python train.py --num_hidden_layers=18 --hidden_size=256 --n_experts=32 --experts_per_token=2 --d_expert=64 --d_shared_expert=0 --hidden_act="clamped_swiglu" --moe_layers=[1, 2, 3, 4, 5, 6, 7, 8, 9, 10, 11, 12, 13, 14, 15, 16, 17] --router_score="softmax" --normalize_top_k=true --routed_scale=1.5 --balance_loss=0.00113 --balance_bias=true --router_cosine_scale=20.0 --init_std_router=0.00824 --lr_router=0.000488 --vocab_size=4096 --norm="rmsnorm" --norm_eps=1e-05 --tie_word_embeddings=true --optimizer="muon_variant" --learning_rate=0.00266 --beta1=0.93 --batch_tokens=65536 --max_seq_len=1024 --train_tokens=278500000 --max_steps=4250 --dataset="wikipedia_en"
Below are experts of layer 2 (counted from 0) of a mixture-of-experts language model. Rows are named router (the router's row for the expert), gate (a neuron's input weights, with its number), up (a neuron's input weights, with its number) and show model dimensions 0-255. Each number is 128 + 24 x the weight over its row's rms, rounded and kept within 0 to 255. Numbers have three digits each.
After each expert's rows: "comes after" lists some tokens at least twice as common just before its tokens as in all text. This comes from a sample of Wikipedia text that the model never trained on. Tokens count by the router's weight.

# expert 0
router:115122109130111164167093131159091110125128131160112133104114119117140136136146082139145154104144128116092135145177129138152112088103164153102118145100139115127142144113084088144128149144121088131121123124146093123079117128145161127123092152136141155091130111137112137140139145136117169149109152127146131143116099099113138151162121111109186115068107087132149069124123141136131144172140122119099133131095108125118121116121146173140162105113117129128071154116115122123130138108041099147152121142086114130148132142093129137157131148121168152095161111142122146135132113128134042169124133158153125178143101079119106124097126118092133117114087159073106144161117100100135145154095139115144097119149137125119149142113137112089109134156144101153131076134083148159092158129139138
gate1:133122119134132131169109112132109125109113128120113135146154103149141133123172136134121160089112101132163135105120091116123127176134090175116074121107117133145108174115110121162100140093099110116171092145120114106156134175170130136103158115157105156087113144112145123169107149148185126112171108121125169095132085138130100124152109147096090146128124168168139114153159124141131127118093132158102134097132142088124095169137128120124138132128176102123127138157085118128173144073088102135119115087138155106136135115083157121111115133159125119124127142121088135127095080083120153142159106157137118130078162146150085112121136133137142139165096104119108158155158127103131136124149109152164110145142143144119147171164151124107141097122089138167104119133136190097127130099143157
up1:122144086159105119148128119130101103100118070155132135109123152124128152100142117109139155107113113092168145139131130156116151132113118096107102121113155119186143137103103139110167110129129100114114090148114139128121089109137126105145126163102114115116108143120132157120148160120135188146169108150075152137144102164133112110082127148098136143127132130188126112167116141176101116121104137126117114100144115137108139181148133151111129119096107099143129114094142100139107123153129153130106127139132171089135137087136186133160117108153156124139139081084102131124128106122129088105170130106114186090159085131127124084182138126129125078149064121126131094125133162127100127147151158173135116134142133157155096121147125139139137085082137104127091172096159119141122119130080123
comes after: "ed", ",", " on", " with", " in", "ated"

# expert 5
router:145124109125136106113128132180121140165154146120129107076160140116134150133126061131154133125081121118144114162114127103125123163157100115140150109157136140097074101110138132173126134093074169140118124158121156122114144112115136116111122124122120134116143114148125163073105106154105094117150136130097100158146148122134088135117158124134137144100136177127150131126104152135114120131143155099173114134124130123134131148155120116122097114146124147071132147156131128111151150083130102096147118117128137129134116107143152115125122113122111146146132101138136129097134154132135103155144153131135157115190118156125148170118091230104102108100131146145144113128124120096130158161146108124131115118172086097134124105122153098117125150116155097096165084119142220127166193170142140
gate1:110129145154137097142154104148141125137104137145151149110110118106136137114150145132122167122113170153117149151123088106117092153140113112095146156120148121141149132105108121147121143164103122159144160140149170106134125142142081114129162093172176147114141135120141147159158125176191145104121117145097135102164147198119132096126109124121140155124164162097112138126133101121117114107122133099095160130114115129110124141107122141116163090112141146137141096126092126141132103120111086193105136142151113105118102141098183094162103171142121141104151167140117125113070141148160135177111114188135168085101132114173073136116133153128168112142126098137118134110185137130104125114137097091101119175100177144096130142112102162123124150149118139082120109125136147100126144120129148
up1:152149143163124118140113137151119114171111124144107117139151125136089118142168101147125131136132100131109113159144134111161155130116130105130158078186114172201139115123094162128135106108161144142132155108092146142136170109159087109112177163135105099136127155151089146135130152116101131149140145124133117126158146143136127140131144116144106067129138130105135131170145107136086090129132103069126106142115184102113153146116156127108098160143139110178136161135142120123143160132144145101069158106102106118136163146105150148146099119133140124155168126119092132128089101086143115121121162117171148132127111102128106079136152137098117120151109161110105137132130116137150173153135144159150124091144138144088137090135153107115072136134119085163124128095107118129131056127167149
comes after: "|", " |", ":", ",", " in", "-"

# expert 16
router:129123180087107126147138131096117156121124119080128113137104178134063112150119120099138090131167145130142175152094122103112125140136124120130116163121117102153139096093147151133163141140096108143143115126119108132162115119154123112125168130128129111111105123108118098127125134140116129116138091103131094121102104133148151133089124131122132084156129117133123119139102107147129193142167154118138111121138087144127089131145120148083076172150115124152106089158124113140147107170167114138142145125127129160128180133122114102121140119116150136149091114129146105148117167116083158062119116146136091121145131131140119147115185161096159101144160104142111094150083107135128184128129086103085113157123112152076125141148109170135087088096150089157135174136129172116106129167138141
gate0:104143106070157151143129118117113094128104101152145098064135141143120145136175149066105157137131140144155105144137133127100157135153152102096153156144123103143125133141168126092145150132180104120159101125169122142108124123112097101133128140118156128097158108171099136101151156073135086128152108127119176156110117111152103154112131162140134140138142114102111139101084101139189134140094149100092103110089125098141116122120175084131132150107132092155142176144165164108136118080110161107158124096121117129142120128138115122137147145088142160151084102132088077126116102138138151163092107151123187123129135091114124091110115118130127121132115083134159109123086154098126106133110125138142119112143134162141104140116118117100161115152135148109118138083128123100115141088156128
up0:147160109099122153162110131130180119102132121144202131146106070128137139154119134116127107110137131099091113137156135113129084123114111158163141112122109087143170140118108152138060113121123119123118134157145116049146132149106117134132137110103125168131143122136137082185106129118135079100124114158154149159089101102116154126160119117150099102124094118139119097081133131105113146145114117101115108139133097114117130139113138140158150099165142142128109093122112160163137099135123128127124138123147145147094169127135111135111109143115101168113124146148101151124150168087117134150182131117140101118114127114089120071112142156122128160119089159129140085159097132137132139162076156141115163088134093143142132178128145137156109137146112150181084147135106130141082090135101107
comes after: " (", " C", " the", " \"", "-", " c"

# expert 18
router:168160110143093120109139078166111109151124137107146131153187112134141112136103128107118156084112145106114132169144151109112181128088100162115128088143136156099111119164096119131141147154097092159089089114116110149147138129165145085116145139147111077107137122125118112142130126107147141123079122142122095124134177099125116154105131115144117079152144092128169101178087115142147144193103182105116159087118124122166115135090155153130155101156121141150092129121116115096143131124142170090156101112114136123083112125140118082141156130127125140126097107120122127106122143097131102164146149158149135095156108144106140094128119145153121102092165138127110157165144117106122153168162120093131140177150093129107137091107123101114117125142177156102137140127118135117110129141095145
gate0:143142124138139119135071131155098111112122078076093121108148111171109172115114151119170139187153121105185129113080135140132167114131106155108119129172134112123135106159138162115171136129139083112141056127182188110110095106080164135087147163144123119138151104128125132128146110132081133100164149160180094135138115114134154143131137198149130134127127080161098089146105135129108142132125162100124146138146145080143142080140155127119116147147135146147151139160127133138127086133099121119123180082129164132100094134144148125116123109100156109152091147103124112121124104145143135120119146148118145100111163104078128122121134161113124130112167115130145107138135101133143121147127118128138096136086118133151132121126126110163119140182134108151151135088114120127120142132143121
up0:147077134132125135160124104156141135150172130141167138146162083156149129163119146166173148081121088160104127124098146158148108133120141134130129144101122141138142154094122145148041105133114120131111168151141104119153124138144135149144138130136143127141105191152195123139106172175119105123161124097104126145138102136098110097142167103137148143098125108119127093159130125116109178141138152120126138085101163155103117109133116153088114097140144133155127139137072136131111175135109120134093116125114127151126136141146128119104131131136155152124160141152112164101160136141146120121113118087143062109120096162118121091119127118135081132110123115134123107127129117082107084118142159166144127113160168117150149100090157132169140164151160101107079149143131125131084135097139160
comes after: " of", " in", " for", " to", " at", " on"

# expert 14
router:160120158107125172150115104091138139144085117131106115096156115135111163133072117109085137119205122096108127092129153123138105095106140123129133121155116166135157143082119076178096170130100095130150127128142108134141129125088139154130197161141135134138099074156138132145115122126137146113103171115120118130101088113087107133096137139121154109096165142140155163106121123121111058094113100118157160113133166108137142092144138106168135155143147118144150138141160090158124123141136136107114157133104139120129116141116101124143091151140108101107049147150083123166138148120133112133122115129139113151130107111097106145121112124140140099108103142126152162112094159097163130095128101087124136152093128134139151150117152150140148129162166125121119135075103126139089114141101126
gate1:132122131130130133165169111099139142156130103146132170157116168132099090149161146139122162145125114151108113147152146156102086092115110174063145098135157116134124061108158105139154107129097139154123097136123145119126151146158127144136171122139152125138106180131127083179148145139134160094092124171108182125168107179104127138118138166101147146093158135075108163134102138131084146114125119142142141113124123121130139108151107135130115117116139096167149096139119113121081125102142085111086123153041168133139136105119136077140106153131137091143116140113094104127085141108137156140166120148115132129137112166135133144126100145157139106126128112127110090138130111074155104152155097160124097137137164146110123135142129141150168124157135140111136112144135131091144116158135147
up1:145099141162132128118128074130116137109146108102094131130143144086112123127159121098109192147113127100143138146156145141121120136160135140131161114153108094143151131166109130142105073137125099140143143120128139074144101207104133124100168118149111145139155146182142138150124128148135098095148128144157146140195104142121105103154171108113129112129147159131100125172132090132144139114110147127124118088107137137145147128078107135146142129109099153147169137152081108124149115126173151142191120118159160179145164105122114126107122163125145092147101123115110141170094106089136115099130153120134088174172137126142132095114102138113103149144124114135158127111129142142151147110110138108106115159147113102124168134135104127111071119110137065115140118114098162122158125132185103
comes after: ")", " ", "0", "%", "3", "\""

# expert 28
router:117117078086088149109103126067111129122104128157141080145166090105109112135112111133115121143140153139139115138145129089142055129159118126135154122107120142110122127130156091113189137135141154115101092142142067123100158140147126115111127141141126158137102147128137139098132127113143132096104136152125133121053150151091140099142103105170105108111167105104138140128128156155118079086163129125126136126128125122114132137092135117073114140132132101119120107145140095064154113125147102150109152169103125129094133156180133111128133111136146150095130133112113114086144110148075124117137120106139149122170114139133109113104079164141174121131125188123106107151123117155132164128114169088110128127188116130134127112123074128122109142148132106109088138138143084127171152122111153
gate0:136150107136117155150129156112132116116106119122126137124150144168135164124154110074135082172185116136132135143141099133110123153128140137096123140143120162157107078161103122123100094147165107123155097136111135116137109133105136100137139164151141104115122106122092151157123171117160114116180118079067152116093119147143130101092165135189126105140119142163114141126102139147124111096121151090136128098123096114134120156135175126095120147110091143166109138133164090113150122120163135153137105076126196130140126117117155116113097110111142127100132135128121111154128113188144136152121094157169135110133150134152123118145101133116072159113126099109148115102132167178197090136133136110112150114070154167150139151137137129134117153160117146101147102091126110090140117129109114
up0:110101147110133120138125140116127089147136068148142157130130095109148104191185104109155136115104118105097150079107137155134126072144141143147145126089110125097130070134106081124084115119151101128146152178126189119122125132145098117133140138146116140152123172140172119132147144161137150091144158114135131104072121104133125163128133139109158112157121123170091093092162125120134146133172138138131154115136127122082142123132140116149146094116162149137084076138137141160117128121117120133107092099123155166150177110143099140139115147144120142169172112166120136089103116076134121104143152131135183112170155128111149140116141147129111176117113109150154099132146145152116106143131139133119132140137116181184143134157131163107145146122125121165122099159085121128133100120137122
comes after: "\n", " |", ")", ".", "==", "==="

# expert 26
router:111148103111149096127059137093156090104141115104119112122117118087117129136091159172108112105117163135084094137079130134142127155161134115147151112115121151126110149161168145123141104163085123103097113093082119118124111130118140144137132159107144153145123103115138112111115143111104149109137116150120097178194145136096103101163136155160145142148104142145111104094123121163088120122112130125129106094104142148113179125126142154123151112181106124129151109115118166137124142149127144109135155105133109091146120111080122068078078147150106123148142105186104138056133098188107106113129143125121109124154137137134147124120118119067158139098155127127124094116142120142133155125108117182111134143092137124159107134145100162138167123116132107136089167101140124113127130147121150
gate1:095113107125097138105073139124127145140104125138136118128152124138140115077156171099127102171137124094133098117121128134100139139110094139171154099132136153119138124112148141148110153114139106139173162135099148155100135085111160135074156116098102086092091131109134133132128135120133166141099136116141124159109121145141146114126144139113138106129141137128142105158156110153159131111155088112159066153146138127132160112152117116161100162184130120157145134165125081089077133095122108158147134100121135173132145133101165129131144124107187083167149143115134134110116116134128127129162134194097130117177125154099095166134064112153125092168102110138158120142171158124104162160118123130136129140174105154126111138178114087161111120104123119113122122119135106095124097108133106
up1:145112112119186112160127149150138126139125125111130143095193110164083093195128074118109119131135119138157140147089116131102185143165125086097138128123130108136136150107112144135117140157125122100137137139168146107174121111147165136156127164108107140130146112165146094121145125165119127084123095117099159152120115136083161121121152130166124143135136142105134130142119125143121143104105137104117142148107147167094154098118149082088165150095156115125117145158132137130161123120150153095121138110101148092116124120137097086114177140212097092144123123177141128108109139164108094128122116121144153114116095124155133091126139138179119149091116128119095100092077103128155114108151124130130116162183141152117117118123148127151138137079150119124136120112096125165178134140108143
comes after: "1", "9", "2", "8", "0", " "

# expert 11
router:119106160104110136106103137082128150103114095142129157123128134126110125124127137088151123159096111141108149145110127130101140094107147118123119130084143109127110141137156125128124077107095152131121157122150119083121140137167123113150099116157150081098109091115142134149141105135143146196110115141118158122152150089061112125106113149126103085143142118082122110098125149136145109142139109122113118071137106105138130118159073098143126136186151126101152162112124124145130216181138109121113139112113127148134130128139156158103126108139168082139107159096127089095141153116092166152130139167130162123079084103141136145079144098160107130154095144117130154096142141115134163176178117132152139119144086099154149142126125141157151106130122136073129121143112130152138104146121142
gate13:179112156119175142135128126111103117143141141112139109156108163151127137136154110186101145149147131091116134128126106112131135156176095147084143130111152120106122121140095082099143110110156140125136131128122122173140073135129152139126156130132113113096133093137107096095119128133098094145137128135108084098139140149108121101129112104145109094078155126120157124158136110144127147129110134136130154093129123177119106126151120192123129134150138151100129102091111129132113076146131122116141109089154107125128113128137102161148089180138105120101106077153107049163123112128096124123146145167082129160143112090146116151131129146100080169060119122125136140129112122135123096098160048135163102145125121127153144136143118133152131158115116129112146165112109118196132142124088115
up13:082150124111142192126163126162087091131097153108154109151120134140107150165130118155154141121101169135092137080105137141115129149158190118129145146141144147144117105112141109117129112134123163080139112132088104131104113106136116083117126179123138175153124107130164112114109119131177122132144105071126123137136153140172131076132184193130114112148116119122134132127138158110115136121124148153125156112109124101166139173107129072112129145155135140170135126072112146142124139099103132114137132083148081096145154119115137149147137142109185127145123106150144083141141123121085160152144086176096107143120128098139118118171120096148120107142129120106090117105094121137125110096108141100135152183125152106108125129072161139098108133142141133125104114130130146160125139130153151
comes after: " |", " R", ";", " S", " r", " s"

# expert 30
router:128158118132170099101123119101134105135116129109146107121152117126133117115127134129135161113145150098120096131103133076137132135144136109114151088127114127151136128143141176182125145167134110113078125068122082105142126159105124133137160143082179125123081116106120103118124108130084143150107104153089096160108117166160118125117135124168096132139135141120114171155135127083109144093089123144147110174121106111148112098117123149141153119111125149102157103128156119159129145154123106096117154093189100125155128148103123150134132102115145077159124129101165115120103124098133183111145115177143141116143165100096125117086123185120132131122185127141139135107097143157145138148132100114143145104090181172131065118101127174108096120135145111121097135141128115115160125173139102
gate1:134056150130101139149155106120160126107140128105116140131135116160157141142137124146113145115118123109151148127147143188117149155142137133148153121111134120105141078120148140144095157129134106137114082129203109165131124102123136115097138159123114119079144170080148125139095119160166115143133135129120155157116152184142138148171137131127151186093114130129098187154116112104112131140132155139130164156109122115116126106160118125095108101122150113132169125130121119140116179136086129130167181095120141108161126130137160140135102135122148081142174121185122137117138145142147146146150119142171123133140136130180108191158105169154154154117134156137142120138187139144097101126157090145118152155133140101072109151168130145126106143162136111141147166156125121123145140129153100
up1:144150118188147099157101115161094117137099123122117130137104149113118093110174097163157106126122127134136099144128112114129116142172131114110152088122119143141150116076097116136155111137114147163114112154099146129166109157114121121129124137151072133139166108224089195150091080140108110064105120116139143138115118108112107120137139164101116127142135123139145089097120127146165148138147099117101139121122165111148144163092140108121129151176145119130122098123098155112135107107177101149099136107131103104136201126118137109114137128081096108139114125107138108113144109102113116114154127155144118105109116118111122122146140151143119148108120080138109140169087134122152141082130124150132098134111078124110148103101133138114126068128149139109115172079109122083147133126152143
comes after: " the", " W", ",", " w", " The", "The"

# expert 8
router:106093089139126128127126102131118150131193137125126125119109139126119116131148138150144106127131136137146124119145111175126149126108080173132142124096160133094121115158095144081162103121100140099136116119129126137128110160149116192099089112111113133104109178122126120114127161116112150102150117129111097160130132140095081134130144181108148132161145136060096154127104140075120195161156097121159131086171087139152156103196127104150108152115110185116151132157134126125143116104114127138133155089144123104084135149103143161095154110179117098122121179152128104125129170106152130129110130119108137171151143124120110123130146124150134162150123146143130119172111139162141183122080113143141104157118124144138102135136134098114163117122143122133158126144115076140112163120110093
gate0:112123100128121125176106143109123129118128105149148113095132097124149116154108178096144129134159089132150117125133124111095142168168158137097140122143143127155118089164140123169143165136180134066138076117115129142125104123107140131140135165167104113125144129151107114118128155117115165117139104123131133165150112114086170099156143200126135181131115114137125137116115117113162106134152122122157114125129116104168086120129188110108153123128147155125125136169150147131139154117131119130135125123118123129120097125100152121149145104113124114130136158070111084107160142139128087154055100119147157183102133126141174119154145148166101168115144111172128151128108149167163117162114102117118140119110156160147126136125074134144193127141085150135107116078099112097096119140131116
up0:148125125104157145123139165117152115146127086133138145123096083101137115133150119147093163128122157130109119100129183139096161106113134137173107149093121079139199121104147108125117095177138126109149142130128144092141109130105143104113121120116133145115126111168138121129142107125077129125109167127121142125140090120161112113125148143136129102139098128165103102107184118174101183115148121141109136092134164126066102120124138114122151122089109153118125123170166117142140093175172181104156152146122189130131152133091106110125114173131138118107143132125153135138119131158134077101147139093142162131114159130155136069133194161131164144169103138162118119124151125134106122107127143152145118137133100130148158127129129126101168161124180142133111146162103158145095109133143109
comes after: " f", " the", "f", " was", " F", " to"

# expert 24
router:141154142108106129167119118128116162181139171108126071145161143134106170158112118111114125104163123120117113141094113133128101141165114129132122167123139125143139122133120145079109118143100140136145131144147156136125157076138126135138131125129087128141105123102145119119077153114119137093116156118111112112130155161177117122110153148121098129147125169113136128164109157126119186132119081147092134082117128092084175142118139135119098111147130138153144113123148126125114121129105086165126119109130136150088120114108083135159119119092140127126083141120149108122142078131142084101086122063148135142124113154129156141122156210135140141095121144154141097125111126127122070153164108107135139111114078169125177126118106124142129127098132139141174158075134169142099189120092144
gate1:124141160155162130125153114158106125147098143115118117132139123111137137148084117150094121091104155131176121123132129166142113119162141136112160151118162150161159126123131119181120089117134096142158091109125131079133147171152118116093174131129130170129120136166117146141086136148164117116126120142113127133176112200113149088121127152081128115117119117125140120159158101115143105134121113111130139122121161166124138091112113112142159146108109163119157131106166117133070131125113113092134135162177149119157136140095094091106060104125144081130139136149106097163079148075142141159159108173141140132136111139147064142146064138125134145126109118133143111090107131129140116172162126114128101156144137157101147122127132133139118138128104186100132130135143084110139125148150172
up1:123124122153143158135115092146097147169160111111105135090112177118124098093144076171135159127090179083150121182138118132121098108115122158129076122124112111128140080116111135078145113170099134162152176103104129102119120122109140142129134110161091153149154139132076136069085124137156126118135105126140146133091104147167155131105138089094116133101119108090105120164152122132108120144123078078096127113145169111110105141098118140129134131124138121109156102162144140148181150094164104125132137096121156121142142115112154087129082153143173097131074155122128110137128118091112111158093113108122096167127094106156118133148142140115088155112109113151112127146123127144087129114124127158130142100138146088122111125143131102109118080150166108111145123110151126098141122147126115
comes after: " ", "2", " (", "–", " N", " −"

# expert 20
router:106140083105164114102113143100102142127106137152152148122118139100124160111130134131119175122112128131153098114116137088160082093108136165146080134171138192097142131155151112114113100120110102115110152109143165118131098132168140168137118110150150145162131187126149104143126153141139134093139149082138133105160105126149126157148160085120157128118122096149148106125111181101130140107172094116097138083107127108127165088119120112133137155116102150133135099119145149149080148115160109147129133098148109108127101143126084117148135118129151109161096145152134171161145106122145091104111110134165133148110102156140179148106140183166080120100107144171138122131145115162120105113137132093147143062173139115111130156112192122139132103131114103111125152119149108122099155136127115
gate0:135143100089083157172147126105087122133152098133160130121144092133109148152126107108139131164149093157151109151149149108136153144138135130072140128146117166173087112159073149141128112096144166137123095141150152135155131159151132123111147152198119120125155147099119176110127113111145151143134155146123104173159123135109139168119129128124117127130116103133116146095106130119138164128109140101107132079124145144158123092139134114130141115121086108142116141130126180124130160114134134126162112106155140165154144154101153107165103097080124135115139151137137089122114124142113056141126131122162135096085150149123168111100127172154107105105156088158194147097122122119146166128150136127156129178106110158099108107105098125137140131146133132129127119103168155082122159188095141
up0:123143162104149102119111098136168115140140133140129171121109108108084145160145137100146143146138161132085134100171130142136119130165098128151099156106093091158174109071166103130085101130146138113138163116159109114122154127116143188136141093095125166122149157178170123155130103121118095111143163139134164131172107096079104097117154143086118118095113120127119147139143117088119174105122125110128138104164117090084142174120167123080178133151143162133130128129114159131128130118140141133120155102131138091143180134104111121129105158105095146149123081140119166133138112151122142117104151126105164125091141078106133098119159136110118133142124115156145097163122153126119155149125142094144118097148112122183170109111125125132151124113173108155112134161116095124118113136127086
comes after: "'", " T", " t", " s", "t", " S"

# expert 7
router:129121126114150133106122050159138061107117163084106107117147126160118107142134157111138121124160161147108150126141084152109162154163138120112130127149171142118110130106129146094118091149105123101107125138090169115166182137137119100107120145148065141119131095128112142165162124117111132114139134107139174135108109152142159091137148145145111135179101139106179118138109103085171126145152126137132146162148121168146113100136124154139144122111114136137148146174146135094139157135086113152144102092133140153125122126137159139116119142119116125102115147157205156115164165078151145161122118086122125172111135128102141147133139087128138134119145095125153109182103145102071135131138110099139150116088147109126131107117102124106104122136129092140132165134100176140134156121160126
gate0:114080164087120130148147102103133133120134137099139107137150120164078132153137115097129136135170130119148109166151143132115136186142141108132117146165121100144121116219111158161104159121128092129132127104117115103160119145120117120115129118179098105109143164156082168108086138104168135101149138105113123141148166111081092126148139120073158154099143105147151112116110104152119132148126131132139145117116147083144139100171162100132103078114137095149120152136181122114151138110088118146110111134157172145097113138131133085116163120115134071143129139154153114148110146120163138123160133122161104153114180101127101135162126171134110129114133137166122148112112163134162114147112090084162121142074160150142162138129131114146119136158127135107140120128151158127103151109092127
up0:144131162132171141151074143084135156143132100121162135107126102106149111165185136132145141139153134159092102061082118148132153090138138098149103129099070110103126118120142145135111114129083163144089141155185184142132138106163137165124115108141115157145160143190157134152107122116130127128138145157098107120112072131110122134130144133146163120121105116111113110119085114099155143152144127126113107130200120111095103109139132107128151127113135119137120171120117112136170145134094117124139126108085136133133157093117118173152142133085113118127169119133093110108119130134149108174149161117114147103100081139116133124139167164177095137133122164148157091135141132110167132130095162119134128126164105122162149110126139157155138147141130162139093137101130121133101076111118131
comes after: " P", " p", " the", " K", " M", " of"

# expert 25
router:139119116107170140117134133084138103137084140123131168120112130140125167126104124106165096175127119132150180113152102124144106121128094179127170114136148166143132127101080114115100146127182157111095158136141132149076121137129122103126129142118132113166108129102111099119111169154104163112090083150107160166141183132145095102138150103121120097141120113146136149184131124171124146135137103118119131169117102126170123154135151125096154127154122096144130138154106177121112117108153156141136148154114133137110163092085158149123106107108154123110182149129126133085121144123120093090098144107125138136117121175128111129134099122097164146137145123185099106157149133116146135110158153155119128091130153110144153141149149148141148127162111132128146197097093144122105086067125121
gate0:133126116130142148132148139107077106138112091113129143082137126140146180105165118088152073109130137111114143134144166103135131132190166140146135089164109095119089117156113133123098153079161079093131102096109137082102085130147158139120120131148139167129136094144101100140121182118145108110156145116150130115123108141142121089092156137133099140140103117148136114078127131165130128105145123111124096172117149125116152097112140113147157130111133135127164144172134147081131114146087145124135104094163164144102137128099100110128122161097103135156130157126123092150085099153091106145123139140151137126130139099117133093084092147139162129100179090108103126135113166136119148161149102159133140083089121149118151142120105131109127116164116138137086094129091128066105121129131107
up0:136114122104093165138141104136146114107137152140152128121124090115144116158144115127113125104097097103056092139168132146104134120137147137156098136139182105129144149106091170163078103094131184096151117162110127146145139119129162132107144088126115161157167138153155114157115071150160138092111124086160136118129091096101126158174101160122203089121147151115138129119138117104126161116118118109116115116132142111119109088113125148095159132161105143106139149145126153147142118147128136128139122106132138135123148139161106117123107139088137180176164108125122169108096128142143142125125094110178119126132126154116116118096202124120161116102110118135143126143161135155104116147121159140152123121124125090104161134115104164148106195079123154118128111155095102142104126133150121
comes after: "–", " =", "on", "2", "3", "ent"

# expert 4
router:148129124182110100109133126125102151117097144092157139105117132119124113137138155150120124116150166189126143116113121134124136145160125137106107135111140154111136112120103124160099097117125165160133161093096135122171113142113133133162118115115143111122115116141122120163146112076117123141167137135122114092110133128187137121119080118128121119132183095124129131133190101119110116154112124152137121123158133106149101110146131142186140203114142134143153129095173123100107169109084139153162106119121121091117109153129107206122105139116124138163096116158149153170135172119140179145130106108178095104134130138147141132104158096147150125132116114104103111128110111057124157151095150135133115166107124081119156095130154106128126114190101150167135151163090133135114131111121101
gate1:106115174131120110144103103113097125138134146156120117171114114112133128117164153156142148176137096130162093145125045098097134146122111183111128150124147140140127127117081116146143173154121148166126117141156149119106103150151119091119118085105106140111138142107121132155121095167164124108140142108108141138134123176104143172133131169075124150115133109146137117103137087138173100154138135157157118140124130116126148094143141115096176123134133141156167185140130083126145112086101127160164150109104144145149128107112161137135074139110159088141169169128131102140097119145166119145137121173122118143154138170158102129113120146121174127166158125137092145136122133103106126110119113163155113145121139178070137140155189123135102134147098137127135145130141125092140115090120141
up1:200120139113077158116129128206099091153135089086127145114162144109118124161115120089093114102136133086117126159140157135124118150152143148112086149111111147146138133134128127126156105096136137156141107152090108142144127176144100120101122131136101128079116152163090133127038117158115131100118136133159131127105092143141118105090139163150115115099125106152155120128155155146137134104094122092129124128162152125154109175094174136108157205144076140102111125097123125156128102118145143118089109102131133109152103137110121117154124125135129133151140129098150126157149132087102099161127127122095147104113134116128136122152096182130127141124148156172151125134149148158126120111149125130116125111142112142123143151118135102142088058139136098161082131091115106111147125129151125
comes after: " S", " |", "S", "|", " the", ":"

# expert 31
router:146126124118119097142094132141199133125096151125133138137141119101117114119149165153121133112118177116110118129156119145096133150100140118110151132125116096172124152123135132122160104143133141113059112148154116136162127127173104134165135157110139134143188145118096128151139155148119112104150098156116101092112150144123140114140117152154100134158101147174144108092123166138148146168160144138136110126105142111134149128137162162099153135169141128111132125134196120078143149160113162119149134162110098123108137105125166120059125135133120123116113159116119131111118129104122085121098143100166113136122155138127120156148142154134132169105119129116123127210110123157126069132137128154133175088101146116156181089116154127155154170085125083147135143101140133085116096147155164
gate1:092127106139106091120103120158144134129109137124113184104131128116115115142168177153128137175111113117179132091147140159120166101097162118112194124135114144159147162140168110153090103118118117140134155144131132084097133133166161118124156096115173142141126134165132143148094106144156147115109067140083161181152147141137172130111112160099140114132153170124102122095133059142096139140129117135109086135128114098156111138098148091125148134190145104141130110108107155134101113112121111154152130093156144106145112129124122129132115138145104115163171151106132101099133120142130152135139128158119160151112134146093114121151068120098125120156147108137128096106107166118113156093166150159123084161139135131126114149101126150146159115131149088131137173151107119123118086097145123
up1:107161113132119091132127147160150145109169149146140142126126125134117154141107085073136122115109110103135089167117111135137140106082097117146150097170112065142091125115103110118154119112147109156134109119089156164168105149142094114119153135160075104110125132149129105143095110122130114119107154117135141131100116113120155113186159083137109111138139119159110120141137123144117111151134111132078126103112132100103160136173115131150109149134129129145122138120140117124130094121117131094116139118086146137104138142105127088137158126109136122207143111110106120122158096092117082136112164119096158142146123142143187096133085136126086142102096145174126105142123131125113153117073133084090124143144118086146127122167153178133094131086150115144085163059140117126159129158148113
comes after: "0", "2", "1", "5", "3", "9"

# expert 12
router:118139112111133094117108147167097204172117119160109120141117119110139162121097107133115134119136175184092145120121114127140107127112113140124125082124112139128111150113106112148124135152165156119149176113137083100096099094143103130131114120114136116112101132127127131118183180104136095120112127138113118115130192126098146105172145139168157147172094161129111147143084099128101168099140160137192155092120074120125094158143107167139129126164113105112116112135156148112119142128136102152096102121168089169149152108115083119126123113100173137105130123094069143132142097146087101119139135119112172141131102126124122143137152097103148122082134157130097117121161126132138125132149124133183119111132120099170138098117091134110145119122113110122079119141101105156126118156139130
gate1:095126144142115152111113119147107147144104116138101129164153129120103097146166185123152124132133108125157125140117124119102102113150096176090183140113146157103141139113109106120123137063106115148162123132110149126108117140159091132140120127160120178125165144178105112132059151131133141103113134100122205130137131159134124135124157121066161125118111130124165162113129130121101110104124097154139090141101149089118137195102135119134129144127146110115138121108072091095132150126152114132168160144155125144147136080121091114155088111104116092111118143130091068168115133121149127156135152181131165131138133121154117129089129165107146119175128096167127133134132131134101138116092103147112116130111160152112138132166092167150151118154130167147110130121165125132111135149153111
up1:121131134145106081123135163140117119154102108144117123160077145128177123175136134129135141132110070148121128172138148095167151118155110102092070127148158153152112115115155111111136094125111123105118146131108148109143122124161154114145138129123094097107108153169131130156146163134117106098101123132142137168144121107102102112083139113121091094118143111147122118114128164113181100119150096107136132115134148153118155152134104106134092180172131148154127142153096178162104087103111140098137127108149115155138146137107128083180094158117130100160135150145151129176143107141095090178157087115139160136112083152133154141177111125126165116149129130157103161155151118183138132094117118106094110118153103125130161107148147110145153102133121126127114065131146160118134127151162143
comes after: "0", "5", "4", "6", "3", "7"